Below are experts of layer 10 (counted from 0) of a mixture-of-experts language model. Rows are named up (a neuron's input weights, with its number), down (a neuron's output weights, with its number) and show model dimensions 0-127. Each number is 128 + 32 x the weight over its row's rms, rounded and kept within 0 to 255.
Before each expert's rows: a language model's description of what the expert responds to; "gets" lists some tokens that make up at least twice as much of what it gets as of all text. This comes from a sample of Wikipedia text that the model never trained on. Tokens count by the router's weight.

# expert 50
What it handles: Table cell contents. Numbers, dashes, brackets, blanks and short labels inside pipe-delimited tables of sports results and member lists, such as —N/a, DF, Nonm-ember.
gets: " ", "\"", " 0", ")", "5", "3"
up7 [115 105 115  94 139  90  88 130 169 162 115 157  66 119 101 115 171 126 174 162  90 122 159 116  98 121 144 125 166 134 134 121 154 129  95 141  99 141 154 179 154  93 158 153 104  84 137 171 116  69 153 181 122 106 107 107 125  93 153  82 131 132  96 117  76 188 143  81 108  68  97  84 173 141 118 137 142  85 135  81 115 125 174  96  81 145 155 111 187 169 175  70 152 127 103 168 120 152 140 135 143 206 145 124 147 137 112 102 152 106 129 112  94 116 220 115 145 166  98 159 130 141 135 113  64  87 209 137]
down7 [ 99 166 125 140 124 141 100 106 119 174 150 104  97 148 136  26 138 157 118  94  93 200 148 110 137 152  70 107 156 149 140 156 162 163 125  78 127  87 163 182 119 129  98 197 138 112 152 147 124 136 148 159 210 108  84  80 102  39  91  91  98 123 134 122 105 134 133 124 143 100 128 101 122 129  53 114  96 124  79 176 203 105 130 137 152 147 126 100 161 101 162 178 156 131 175  96 112 111  92 136 144 160 140 122 171 139 131 182 133 143 168 121  96 137 150 108  78 135 143 113  95 155 105 131  92 144 156  81]
up8 [164 108 111 138  76 151 149  86 202 133 106 150  74 111  63 164 140 144 185 115 199 102 108 116 142 156  85 112 126 153 142 136 149  68 148 106 101 162 138  98  81 129 119 101  69  95 150 120 109  96 108 129 167 153 148 108 182 119 207 166 113 148 121 142 144 154 140  89 112 173 141 113 108 116 113 125 159 147 180 143 113 130 115 148  79 146 125 115  91 190 132 174 214 126 107  81 150 142 120  69 110 119  58 118 158  86 154 122 113 162  90 112 132 153  77 122 111 128 188 133 111  80 125 127 125 104 137  64]
down8 [197 139  66 151 124 101 127 127 145 202 118 190  94 169 147  89 159 146  70 101 154 143 163 107 122 117 120 147 139  65  69 112 131 118 145 150  67 145  90 140 195 143 148 141 114 143 156 129 118 169 169 106 150 119 177 128 130 133 110 160 117 163  99 163 103 103 148 100  59  92 142 125 126 136 124 124  89  94 147 154 145 152 164 130  83  39 154 109 145 148 142 120 126  97 103 116  64 147 135 136 114  78 179 134  86  89 158 158 175  84 145 149  93  36  98  88 121 127 122 113 153 153 111 161 130 154 132  87]
up9 [173  23 117 147 111 158 141  93 133 153 145 143 114 169 147 118 155 140 133 106  80 136 165  94 141  95 133 136 111 162 124 148 125 121 125 149 138 121 135 115  76 143 178 131  88 151 103 117 153 182 189  91 195 138 115 117 147  89 139  57 166 169 102 170 191  75 142 121 107 134 156 133 131 101 105  87 118 111  79 149 165 121 172  78  76 133 111 120 201 143 108  79 122 129 134 158  95 160 159  89  70 110 120 158 137 123 167 105  78 170  82 152 125 131 153 128 132 103 175 164 170 129 125 135 173 146  90  55]
down9 [120 111  83 170 123 138 128 145 131 154 124 165 109 156 152 109 162 131  82 178 153 126 155 130  82  98 148  92 149 112  89 143 139 166 144 138 179 154 178  95 143 125 119 124 124 133 125  80 141 183 122  85 133 108 124 114 119  90 156 127  97 105 112 128 175 205  58 110 187 152 180 148 144 147 165 105  83  85  73 114 135 117 195 127 116 100 172  96 146 165  80 120 103  93 165 101 186 155 104 158 161 122  79 112 114 170 148 128  86 103  82 111 169 108 125 110 106  84 107 151 149 101 123 138 148 221  91  50]
up10 [151 116 127 184  81 156 162  43 118 109 121 185  35 123 146 111 144  90 160 132 137  81 134 142  97  85 121 108 208 200 116 136 122 114 123 129 106 132 147 120 137 112 170 139 120  84 153 182 173 166 142 167 115 154 155 179 169 111 135  85 138  89  83 135 150 131  89 128  78 109 111 142 113 160 162  64 138 188 189 167  70 119 123 178 119 111 162  90 123 136 102  85 149 129 123 114 147 140 119  84  80  85 145 100 159 135 146 102  67 107 138 103 111 132 101 122 124 142 149 121 126 101 124  52 141 123 143 132]
down10 [169 159  77 147 123 139 122  69 160 159 107 131 114 174  68 155 143 124 150 131 132 148 181  91 126  67 110 113  77 110  86  71 152 144  73  57 107 137 185 183  86  94 133 161 149 162 159 147 118 125 129 112 122 144 160 100  89 110  75  96 104 114 132 149 188 114 153  93 175 133 153 138 125 174 142 112  52 148 109 154 147 147 113 150 147 144 176 115 136 185 156 150 142 154 115  75 193 202 122 152 152 143  95 132 140 109 159 142 211 149 128 134 132 116 172 152  84 106 147 104 140 100 151 102 136 154  89 118]
up11 [ 63 156 118  66 126 143 154 103 175 138 107 119 112 167 140 120  85 154 162  64 147 158 116 161 108  98 109 128 102 155  91  95  97 125  86 165  98 171 179  82 102 109 110 133 121 134 144 139 145 127 155 136 155 106 143 163 163 156 108 136  95  89  62 147 104 144  98 193 143 197 110 179 148 114 165 125 108 163 153 107  84 130 156 165  88 112 180  92 131  61 159  83 155  99 164 106 146  92 100 149 151 134  65 117 146  83  94 147  94 103  98 159 139 141 184 127 184 114 132 127 140 131 161 151  53 173 153 170]
down11 [102 132 201 113 126 136 116 165 117 149 124 121  97 148 107 139 102 147  98 112 110 113  97 125 166 174  95 126 134 138 146 132 226 150 143 123  74 145 122 161 124 108 129 205 147 178 128 159  88 181  85  97 177 175 133 135 154 138 146 139 141 103  87 136 161 126 125 188  71 129 158 134 140 111 133 116 106 112 137 124 114 138  58 130 192 174 147 161 138  94 114 113  97 176 109  90  76 123 145 104  63 122  81 149 122 122  96  54 137 147 137 102 178 168 134  97 141 136 189 105 168 123  86  83 139 194 189 108]
up12 [131 129 122 144 121 174 199 143 139 135  97 174 157 124  86 127 126 102 104 151 126 165 176 115 121 191 140 139 178 101 124 150 121  75  67 121 141  85 129 135 164 150 115 128 127 155 142 111 101 165 214 109 149 155 123  98  92  55 125 140  76  99 113 128 132 109  90 177 136 119 112 125  60 204 114 154 150 150 137 122 130 151 116 149 135 173 171 134  92 124 150 152 153 118 168  98 117 139 111 116  25 140 118  95 148 117 123 102 147  52 124 108 187  79 102 111 177 137 158 158  70  78 101 104 153 106  87 106]
down12 [170 129 155  94 111 161 128 147 200 185 125 195 149 131 159 192 108  88 164 101  89 222 154 117 141 140 144 132 197 114  87 140 139 136 115 115  96 146 166 138 122  76 115 165 121 165  99 190 108 134  76  95 209 150 134 102 152 118 127 143  96 143 124 142  55  56 102 138 127 195 103 115 179 114  90 112 119  71 155 187 143 140 129 115 122 122 138 123 150  70 148 105 122 135 133 149 115 126  90 146 125 107 141 143 108  78 120 164 119 157 108 109 161 173 116 134 129 124 118 101 100 184 158 107 137 149 177 160]
up13 [109 100  91 136  76 123 157 122 158  81 126  94 141 135 109  78  78 155 143 121 119 158  97 128 166 110 104 145 131  63 152 112 112 105 129 138 115 126 137 121 155 111  95 124 113  64 243 157 145 132 112  99 123 133 173 113 122 142 118 152  85 179 129 124 109 130 113 136  50 131 126  93 141 100 140 106 120 111 171 120 115 172 135  88 143 129 101  80  97 102 117 179 145 106 117 116 123 190 197 145  98 136 120  93 179 149 171 117  68 150 191  62 163 114 104 144 137 115 181 127 172 136  98  66 147  55 181 113]
down13 [166 138 113 146 163  79 126 123  83 189 115 159 143 162 124 140 135 140 126 137 108 182 116 115 132 158 130 107 113 134 122  88 113 115 182 119 155 141 157 157  99  30 116 142 168 164  83  81  93 133 140 174  71  59 138 139 123 190  81  82 129 101  93 139 109 137 127 147 170 133 118 105 141 134 104 155 136  81 131 100 131 113  80 120 146 124 122  31 123 100  72 131  95 101  95  87 148 101  79 136 157 129 120  95 190  53 108  61 175 108 191 124 122 141 125 104 151  76 155 156 149 117 163 127 104 139 123 149]
up14 [139 116 136 104 123  87 116 149 150 138 134 100 100 114  82 106  72 146 147 106 106 136  70 145 151  78 167 135 126 139 127 122 140 135 127  96 127 141 141 141 110 180 123  92  87 123  75 122 155 127 170  30 115 159 171 116 145 150  52 155 110 110 138 165 154 118 173 122 141  78  82 152 184 112 149 144 122  60 103 134 188 145 151 190  98  86 176 140 209 157  76 150 120 142 163 147 120 124  51 172 108 153 163 155  81 100 118  74 107 171 123 132 166 121 181 165 144 147 131 165 130  95 135 128 122  78 108 136]
down14 [131 194 111 143 142 141  38 120 169 116 193 101 145 114 120 107  90 110 179 128 117 135 133  81 134 116 129  61 192  94 136 125 137 104 171 180 164 136 125  84 139 131 114 111 105  86 160  77 136 170 112 143 166  78 163 118 156 122 109 107 103 188  87 130 178 194 121 111  75 104 180 109  95 150 118 153 141 160 147 112 187 105 113 200 131 121  85 118 181  99  85 163 159 130 124 136  96 117 115  99  98  84 100 174 123 203 135 140 109 126 137 119 135  65 152  83 129 136 129 171 101 130  91 145 109 118 116 143]

# expert 41
What it handles: Table cells and separators. Pipe separators, numbers and header words inside Markdown tables of sports or election statistics, such as |, GP, Votes, 0.
gets: " |", ";", " 0", "|", " 1", " "
up7 [207 123 144 118  91 120 147  73 176  89 159 162 121  87 119  95  86 114 141  85 133 108  73  86 159 146  97  82 124 140 105 136 103 174 125 153 140 168  95 133 164 121 137 137 114 113  87 164 190  63 122  80 131 204 115 106 122 162 157 131 142 101 194  98 105 173 113 122 141  73 150 127 118 134 153 188 134 130 167 165 116 101 123 101 148  85  24 129 137  94 149 124 112  98 116 136 116 150 134 210 134 150 115 123 159  71  80 130 118 133 146  99 170 123 100  78 129 135 151  91 159  86 139 109  99  97 138 152]
down7 [ 95 109  86 127 143 132 114 129 166 138 119 114  88 144 126 195 155 138 108 123  78 163  92 119  35 140 168  81 107 159 176 161 179 124  98 140 118 140 160 178  94 185 121  77 122 193 110 101 101 178 174 168 140  67  94 127 140  95 128 182 172  77 124 162 150 107  70 110 140 110  78 144 129 143  84 121 148 130 164  64 165 108 139 159 130 134 123 143 150 105 102 131 129 165 126 114 134  82 141 140 134  50 177 151 107 182 125 111 105 100 158 129 124 177 160 141 134 122 139 187 178 160 124 148 114 159  93 111]
up8 [ 91  96 144 109  95 104 121 108 141 220 128 131 105 134 123 141  86 129 108  61 129  76 200 134  83 144 131 104 159 106 114  98 178 155 121 159 113 202 130  98 157 213 133 126 106 145 120 121  73 148 175 112 113  87 104 174  77 127 153 152  83  82 160 126 126 142  95 139 137  94 103 146 119 147 120 137 110  59 138 181 104 128 131 142  90 159 142 144  94  83 135 148  95 116  69  78 120 138 151 177 144  61 166  84 139 197 159 144 111 155 130  87 114 116  91 144 159 115 105 184 135 153 150  98 123 144 147 159]
down8 [162 101  85 151 144 123 116 149 158  92 139 132 118 122 115 137  93 119 124 155 130 185 145 125 134  84 167 124  88 129 149 132 135  42 144 113 137 144 100 156 143 166 118 148  68  76 108 146 120  29  82 139 130 117 141 144 135 119 137  99 132 158 151 102 133 144 165 128 132  48 158 114 133 137 129  69  56 136 137  69 160 100 161 113 125 189 135 104 130 157  72 117 137 148 164 160 100 203 153 102 189 158  88 115 152  94 152 160 118  73 192 106 132 126 187  98 127 116 149  44 127 104 128  78 156 127 131 127]
up9 [176 141 133 169 143 135 137 133 140 124 112 124  52 144 144 126 100 100  59 135 159 123 125 135 122 128 172  97 173 126 106 180 156 114 134 138 124  94  97 210 129 119 147 123 123 141 121 140 137 119 108  71 134 149 119 137 132 121 142 161 136 164 113 142 190 139  89 113  96 106 132 175  95 132 131 165  60  70 150 134 155 133 114 140 138 149 114  90 146 178 142 178  94 199  40 169  75 130 170 157 124 135 179 150 160  82 175 164 148 165 154  93 191 128 191 116 131 121  79 192 170 122 144  80  87 162 111 123]
down9 [ 89 141 117 113 133 146 110 117 120 126  94 117 127  68 240 137 129 181 124  99 121 117 130 130 170  95  55 111  91 150 163 115 145 102 156  68 163 146 139 205 120 119 132 154 163 115 153 148  60 125 145 162 120 113 152 125 121 112 159 133 206 154 129 110  82 121 124 145 135  99 184 126  83 144  69 136 115 129 106 108 110 147 169 157 127 135 149 108 128  77 182 212  99  87 147 126  82 136 134  94 106 111 130 155  82 129 114  64 151 129 109 119  75 153 123 106 121 112 123 196 164 161  87  89 146 171  94 104]
up10 [114 103 102 141 161  94 126 139  97 138  85 125 119 141 163 135 189 115 101  87 120  94 161 136 190  82 134 103 124 149 135 100  75 110 162 154  59 159 112 105 139 137 148  94 128 131  75  91 143 131 164  94 131 105  94 143 169 179 181 191 115 150 113 104 119 175 124 152 123 114  89 135 175 152 105 180 135  84 164 144  92 119 124  61 162  87 175  83 126 188 129 111 135 222  89 146 171 101 122 125 186 120 131 192  94  43 152 144 162 114 120 161  90 126 137  89 143 101 118 142 142 139 161 116 152 159 121 140]
down10 [ 80 136 160 128  82 118  91 145 145 173 106 104 212  96 132 194 134 142 151 146 144 188 128 182 101  78 118 153 150 107 120  89 104 165 118 161 104 140 145 144 101 164 157 167 150 164 184 117 158 165 168 119 112 172 138  82 113 116  16 165 124  73 157  86  85 101 160 114  90 144 138 150 119 160  92 134 144 109 125 138 123 136 159 162 128  78 154  95 137 143 151 102 149 120  90 138 166  36 163 105 127 152 154 146  92  99  63  90 114 115 147 162 137  74 101 156  97 111  97 143 112 149 130 112 154 116 141 129]
up11 [168 126 138 181 159 124 109 148  69  72 149  96 153 121 117 177 101 130 123  76 127  97  83 136 105  75 137 131 127  84 170 128 123 169 135 149 155 177 132  94 109 167 107 112 112  51 146 121  92 129 118 160 125 146 203  98 135 173 160  73 112 135 156  96  83 109 116 150 153 137 208  69 117 143 150  86 128 157 159 171 167 128 171 178 118  96 107 130 141  89  80  92 206  96 107 130 142 133 108 154  91 136 105  94 193 103 120 141 124 137 132 151 121 125  84 158 100 167 105  69 112 135 120  77  91 145 113 177]
down11 [151 116 127 147 106  48  76 160 117 205 134 144 144 160 133 106 124 183 112 157 138 126 177 145  79 142 128  59  73 150 110 162  88 108 142 153 126 165  48 151  72 133 135  87 172 130 109 131 146 116 157 154 117 116 149 108 124 141  94 120 112 145 148 134 101  72 161  95  60 134  97 138 100 103  96 174 142 175  86  97 138 125 113 126 153 135 143 151 170 190 123 103  75  60 138  92  76 183 133 162  97 178 117  88 138 129 114 151 136 157 145 112 148 121  93 101 121 121 134  62 144 121 108 132  64  80 151 103]
up12 [108 101  89 174  67 134 176  74 166 158  91 143 127 144 100 150 158 142 161  58 160  99 110  91 124 130 161 124  94 115 100 145 180 150 137 192 148 118 154 159 193 185  90 169 173 115 214 179  90 113 170 148 100  86 184 112 107 153 122 116  49 128 120 113 121 108 124  68 181 144 112 138 141  97 126 118 153 113 149 133  87 121  96 155 161 148 102 137 155 148 123 113 139 105 119 155  82 150  73 148  98 136 138 149  94  98  91 106 151 125 185  76 136 141 124  78 117 132 121 133 129 163 105 139  98 153  95 191]
down12 [122 165 179 101 145 156 115  78 117 108 108 143 115  86 150 128 125 176 132  85 106 103  77 175 127 161 134 130 172 153 143 125 113 127 156  98 150 122 113 137  64  33 160 162  98 103 131 149 161 146 133 128 176  97  91 162 141 143 174 115 107 123 144 113 167 127 128 177 140 154 134  96 151 126 142 185 106 226 126 141 108 107 156 180 150 162 111  92 131 116 165 129 202 179 136 124  99 167 100 131 112 159 142 142 143 163 162  48 111 143 119 186 131 191  87 149  62 177 149 146 127 187 123 104 111 129 155 146]
up13 [144 141 155 136 142 105 137 135 128 154 141 183 149 133  79  92 122 165 163  71 109 112 103 150 131 138 139 117  89 120 131  63  44  96 139 143  44 127 184 118  95 136 139  78 166 129 155 161 119 142  94 120 114 158 182 169  66 108  72 135  21 134 148 150 149 106 110  93 124 111 175 107  85 122 177 151 104 128  85  59 115  94  92 121 138 166 171  94 131 134 100 110 148 125  99 145 154 130 161 140 128 150  95 107 110 113  99  60 114 107 161  91 196 146 127 147 151 162 112  94 167 139 133 137 148 178 105 103]
down13 [106  75 195 129 165 129 150 153 179 116  60 147 166 116 152 133 105 147  83 137 157  98 105 115 137  47 128  90  97 104 118 104 144 135 140 117 122 138 160 136 158 117 166 161 105 161 146  69 148 111 117 132 167 120 154 114  65 162 202  43 163 176  68 108 130 154  89 169 125 152 105 146  98 131 109 146  99 108 163 146 127 179 121 132 118 148 101 111  83 149 131 166 116 128 100  88 100 195 190 104  90 109 118  79 198 148 102 116 119 152 157 165 144 170 134  95 142 172 111 149  98  82 152 161 134 152 143  98]
up14 [ 79 157 129 110 103 111 164  90 101 175  90 161 128 151 157 132 140 140 211 155 143 137 130 101  97 142 169 164 152 145 199 194 101  87 163 128 153  66 191 168 160 135 144 111 121  81  94 145 144  67 136 180  95  99 163 116  89 104 145 198 121 105 133 115 116 146 114 152 144 148 104 109 115 105 114 110 112 183 179 130 176 133 124 110 117 112 130 119 177  71 163 133 136 152  82 111 141  95 141 161 204 124 169 174 104  83 117 115 161 132 154 138 106 127 108  76  74 106 103 116 166 105 127 120 145 148 184 182]
down14 [ 95  95 138 165 141 120 109 102 123 129 105 128 120  94 162  92  93  96 111  82  82 130  73 135  88 129 157 157  75  85  96  93 132 180 137 128  88  52 148 150 165  93 123 155 177 159  34 173 146 138 133 102 118 215 174 127 134 140 132 134 147 140 136  83 177 111 136 109 113 147 159 199 120  93 186 159 150 120 147 164 143 113 195 134  97 136 118  91 113 156 109 125 125 115 105 127 133 133 110 140 152 106  97 170 106 145 164 134 153 149 178  91 133 136  84 153 202 131 138  92 147 129  71 119  66 110 103  70]

# expert 20
What it handles: Acronym letters and codes. Capital letters, digit pieces and codes inside acronyms, team and series names and table codes, such as RAF, F.C., WRC-2, U-22.
gets: "A", "C", "E", "S", "T", "I"
up1 [118 150  98 179  98 117 161 162 149  97 130  95 138  95  97 140 114 103 139 112 132 165  83 173 109 111 176 168 129 107  85 124  94 111 131  76  82 138 157 160 143 167 113  94 127  87 154 133  71 132  44 107 180 127  73 219  84  93 189 115 134 113 126  28 135 100 121 115  97 155 108 132 132 117 153 180 150 178 115  78 121 128 181 158 124 136 109 180 107 102 100 103 142 158  97 123 114 136 133 143 114 138 111  84 154  94 126 168  97 109 174 139 103 137 142 144 138 100 148  96  84 181 115 177 173 179 154 120]
down1 [116  81 151 116 137 122  72 185  99 112 101 166 129 153 130 113 135 125 151 146 124  85 139  96  79 137 112 133 148 102 120 128  62 140  67 128 127 128 150 159  57 128 102 163 135 151 116 143 161 170 153 131 127 114 126 150 130  87 107 146 110 153 129  83 161 103  87  88 163 127  98 192 170  96  94 152 135 164 102 104 113 100 135 118  68 161 113  93 132 129  97 123 184 166 174  92 145 108 132 178 110  75 211 123 188 121 102  78  96 142  94 158  69 121  94 153 103 170 118 136 135 141 220  93 150  81  67 144]
up2 [ 81 134 108 135 158  79 100 150 138 151 160 147 119 153 139 182 102 192 132 122 143 180 137 132 118 203 131 123 127 110 122  78 149  93 129 164  61 131 103  96 166 136 112 122  84  69 136 135 110 155  87 101 102 116 143 117 180 129 145 116 162 125 115 142 127 113 186  82 127 161 172 149  98 119 129 133 143 147 161  70  91 213 148  91  80 125 169 102 131 181  80 119  97  88 145  97 126  95 142  91 139  93  80 155 137 168 140 132 145  62 138 102  97 172 172 108 129 129 138  86  99 204 130 186  93 189 145 117]
down2 [161 107 159 174 146  77 106  83 122  67 137 156 137 116 125 150 124 108 170 144 113 149 145 143 126 112 108 165 161 128 140 160 101 126 131 129 108  82 118 145  57 117 168  58 160 145 119 129 170 177 104 156 150 140  97 132 108 100  99 111  85  37 175 103 159 131 150 171 155 132 171 180 117 123 117 134 141 136 105 114  94 170 146 145 188 160 111  77 133 115 163 145 209 147 181 186 136 197 111  98 142 121 124 103 137  69 108  81 162 164 111 124 105 154 156 158 129  48 143  99 139 122  84 119 104 178 156 158]
up3 [103 129 145 189 214 115 149 124 125  83 153 142  87 123 197 100 127 112  83 112 152 102 114 144 155 134 104 102 148 115 172 115 123 145 163 113 109  86  93  90 153 143 200 128  91 127 198  29 142 130 197 190 127 196 153 114 112 145 164 126 123 151  81 130 159 133 139  77 110 141 119  87 128 112 115 120 161 141 160 122 183 117 139 123  94 107  81  89 191 152  88 152 177 145  63 150  74 138 146 127  99 158 102 101 123 146 159 137 113 151 150  96 163 108 139 125 155  96  81 128 111 101 107 121 113 121 147  80]
down3 [ 85 133  46 126 141 141 179  76 178  99  73 118 124 157 166 126  92  75  97  81 141 157  84 142 125 123 132 152 161 167 133 105  91 136 191 108 158 151 160 153  58 111 146  99  99 161 110 138 124  84 112  59 156  96 167  63 175 151 158 119 132 150 133 121 168 175 164  99 154  68 196 115 181 105 146 112 146 151 101 128  99 105 142 154 102 158 128 187 112 134 128 143 143 181 132 138 126  58 156 131 124 144 185 168 130 159 172 134 100 119 115 110  87 135 142 149 102 122 156 133 147  98 134 156  69 106 145 142]
up4 [109 124  86 214 128  55 153 115 144 106 106  74  85 127 160 133  87  89 121 216 175 125  80 144 129 177 217  93 140 154 122 118 172 116 153 145  78 139 138 136 134 176 128 159 104 127 121 108 123 128 132 155 132 132  80 146  87 100 168 107 140 159 162 140 146 193  87 164 115 160 138 134 155 156 117 141 117  75  79 120  99 148 161 111 143 103 140  91 108 140 111 123 104 136  82 111 100  93 150  71 126 126  82  78 147 118 143 118  92 129  76 137 184  83 170 134 148 117  61  63 121 130 120 137 138 147  86  98]
down4 [126 175 120 147 113  97 198 113 152 139 176 109 147 143  69 126 203 122 100  66 151 189 163 102 126 125  94 128  94 131 171  72 139 158  99 137 207  86 161 134 113 129 162 146 121 169  74 114 121  97 170 107 105 161 163 106 129 120 136 164 129 100 117 179 124 150  56 137 124  95 139 127 171 146 130 120 163 155  76 113 155  88 159 160 182 145 178 158 127 106 104 161 121 124 171 140  86 139 148 141 114 134 133 132 141 123 153 109 107 110 140 172 111 143 192 224 108 152 113  94  92 190 103 125 152 161 120  85]
up5 [ 89 117 139 152 121  67 138 105 107 135 123 130 145 118 177  96 150  92 157  78 148 169  96 115  84 136 171 154 103 227  77 106 116 116 144 122  44 125 146 121  91 191 168 172 141  99 141  82 127 119 126 151 150  92 133 150  77  92 143 103  68 135 149 134 120 136 154  82 129 117  69 147 149 104 123  60 126 134 113  92 109 139 181 141  91  95  89  50 130 154 130  55 121 114 147  86 108 104  90 158 160 106  81 118 112 145  91 161 136 149 166 118  99 109 121 152 151 119  87 148  46 126 127 118 155 130 157 107]
down5 [155 105 160  93 164 164 147 185 126 165 155 143 150 168 135 116 130  69 117 119 157  50 142 120 150 100 121 134 132 108 185 129  89 148 113 118 151 157 131 129 103 159 115  98 159  66 113 216 158 113 130 128 148 115 114 119  68 179 121  78  45 137  74 124 131 143  93 164 157 121 161 104 147  96  90 141 152 122 143 118 195 151  73 178 131 136 126  91 123 163 152 180 179  78 101 167 154  85 129 128 142 127 173 181 205 124 163 110 141 120 145 146 132 164 101 139 125  99 139  79 110 130  84 181 155 117 161 127]
up6 [ 86 147  57 187  88 135 146 165 135 133  98 125 113 148 114 151 127 132 110 158 135 170  55 115 132 145 133 109  35 135 103 205 180 157  98 171 108 146 129 129 133  72 114 129 101 125 110 176 103 134 133  80 138 135 128  91 104 141 131 132  88 176 165 119 123 113  70 152 136 123 103 192 129 166  78 127 151 114 239 151 171 118 118 125 143 112 106 101 134 188 128 118  79 128 154 115 162 167 130 119 131 137  53 115 145 109 130 190 144 117 115 144 138 189 143 139 166 138 161  84 104 184 137 114  88 129 124 102]
down6 [ 87 120 115  91  76 135  45 121 108 129 157 122 115  70 155 111 131 115 108 151 129 110  67  86 127  70 143 162  96 199 132 131 168 148  90 156 131 142 112  85 163 145 140 145  91 145 110 149 106 130 167 187 135 155  78  93 132  51 142 141 123 104 134  74 183 130 171 201 138 164  65 139 143  92 100  67 164 127  53 139 126 143 143 145 105 164 116 125 141 159 162  89  94  93 111 123 160 106 142 102 102  93  89 155 185 148 190 142  95 119 138 161 152 157 109  93 129 106 139 107 114 130 184 118 100 107 133 154]
up7 [157 144 135 145 132  94 121 131 148 124 130 143 116 143 106 136  99 150 109 135 193 103 131 112 114 186 205 156 141 118 110  90 167 129 139 202 132 108 139 120 124 137  65 140 168 107 138 133 140 136 101 166 122  96 140 129  97 142  84 102  71 103 199 156 128 162 119 214  96 138 136 171 118 129 136 143  95 157 104 140 104 125 143  57  87 119 160 170 155 137 117  61 142 211  86 120 108 211 123 129 163 100  74 130 129 134 162 171 193 116 108 101 165 105 110  60 116 153 100 102 108 126 159 145 106  82 129  71]
down7 [126 127  78 101 142 206  89  70 100 165 136 140  81 113  95 149  85 144 121  81 102 160 169 123 120  97 192 148 160 145 150  89 175 113 168 103 156 162 164 119  98 103 121 121 133 154 120 153 169 114  88  78  83  93 121 100 133 180 133 126 166 118 133 140 176 170  83 140 129 144 181 131 165 123 140 175 161  78 152 163 162  81 111 107 170 159  86 149 151 160  98 182  76  86 156 102 127  93 135  82 129 153 119 137 120 108 183 148 155  76  97 183 123 172 161 156 174 178 135 118 126 111 111 119 142 180 151 163]
up8 [127 119 154 128 116  71 144 111  19 151 108 154 108 153 133 122 119 170 156 109 186 123 116 148 144 111 114  94 129 167 121 131 194 114 119 139 188  90 178 114 180 114 148  70 125 105 151 155 159  88 168 127  97 128 100 121 137 156 121 148 149 122 123 116 137 169 122 104 131 194 135  50 106 104 129  92 104 135 136  94  96  93 109  97 166  63 110 146 147 124 160 120  81  94 150 109  88 127 159 116 120 108  82 132  82 171 110 123 106 150 153 112 162 102 139  92 100  44 126  81 103 151 130 155 146  19 110 103]
down8 [ 82  86  97 135 132  84 163 102  86 176 128 161 161 136 118 148 144  90  79 155 122 107 121 129 160 154 108 140 122 160 147 125  92 135 121  98 146 143 108  82 113 142 180 113 164 142 169 179 154 187 170 135 137 107 123 210 159 122 107 151 121  98 123 160 139 120 165  89  75 170 141 102 104  80  85 134 147 145 149 126 121 106 122 126 173  86 100 173 196 140 131 118 165 115 153  82 112 107  94 155 128 167 103 186 144  66 141 145  52  91  94 163 112 111 167 134 201 135  93 177  80 140 150  53 156 152 151 104]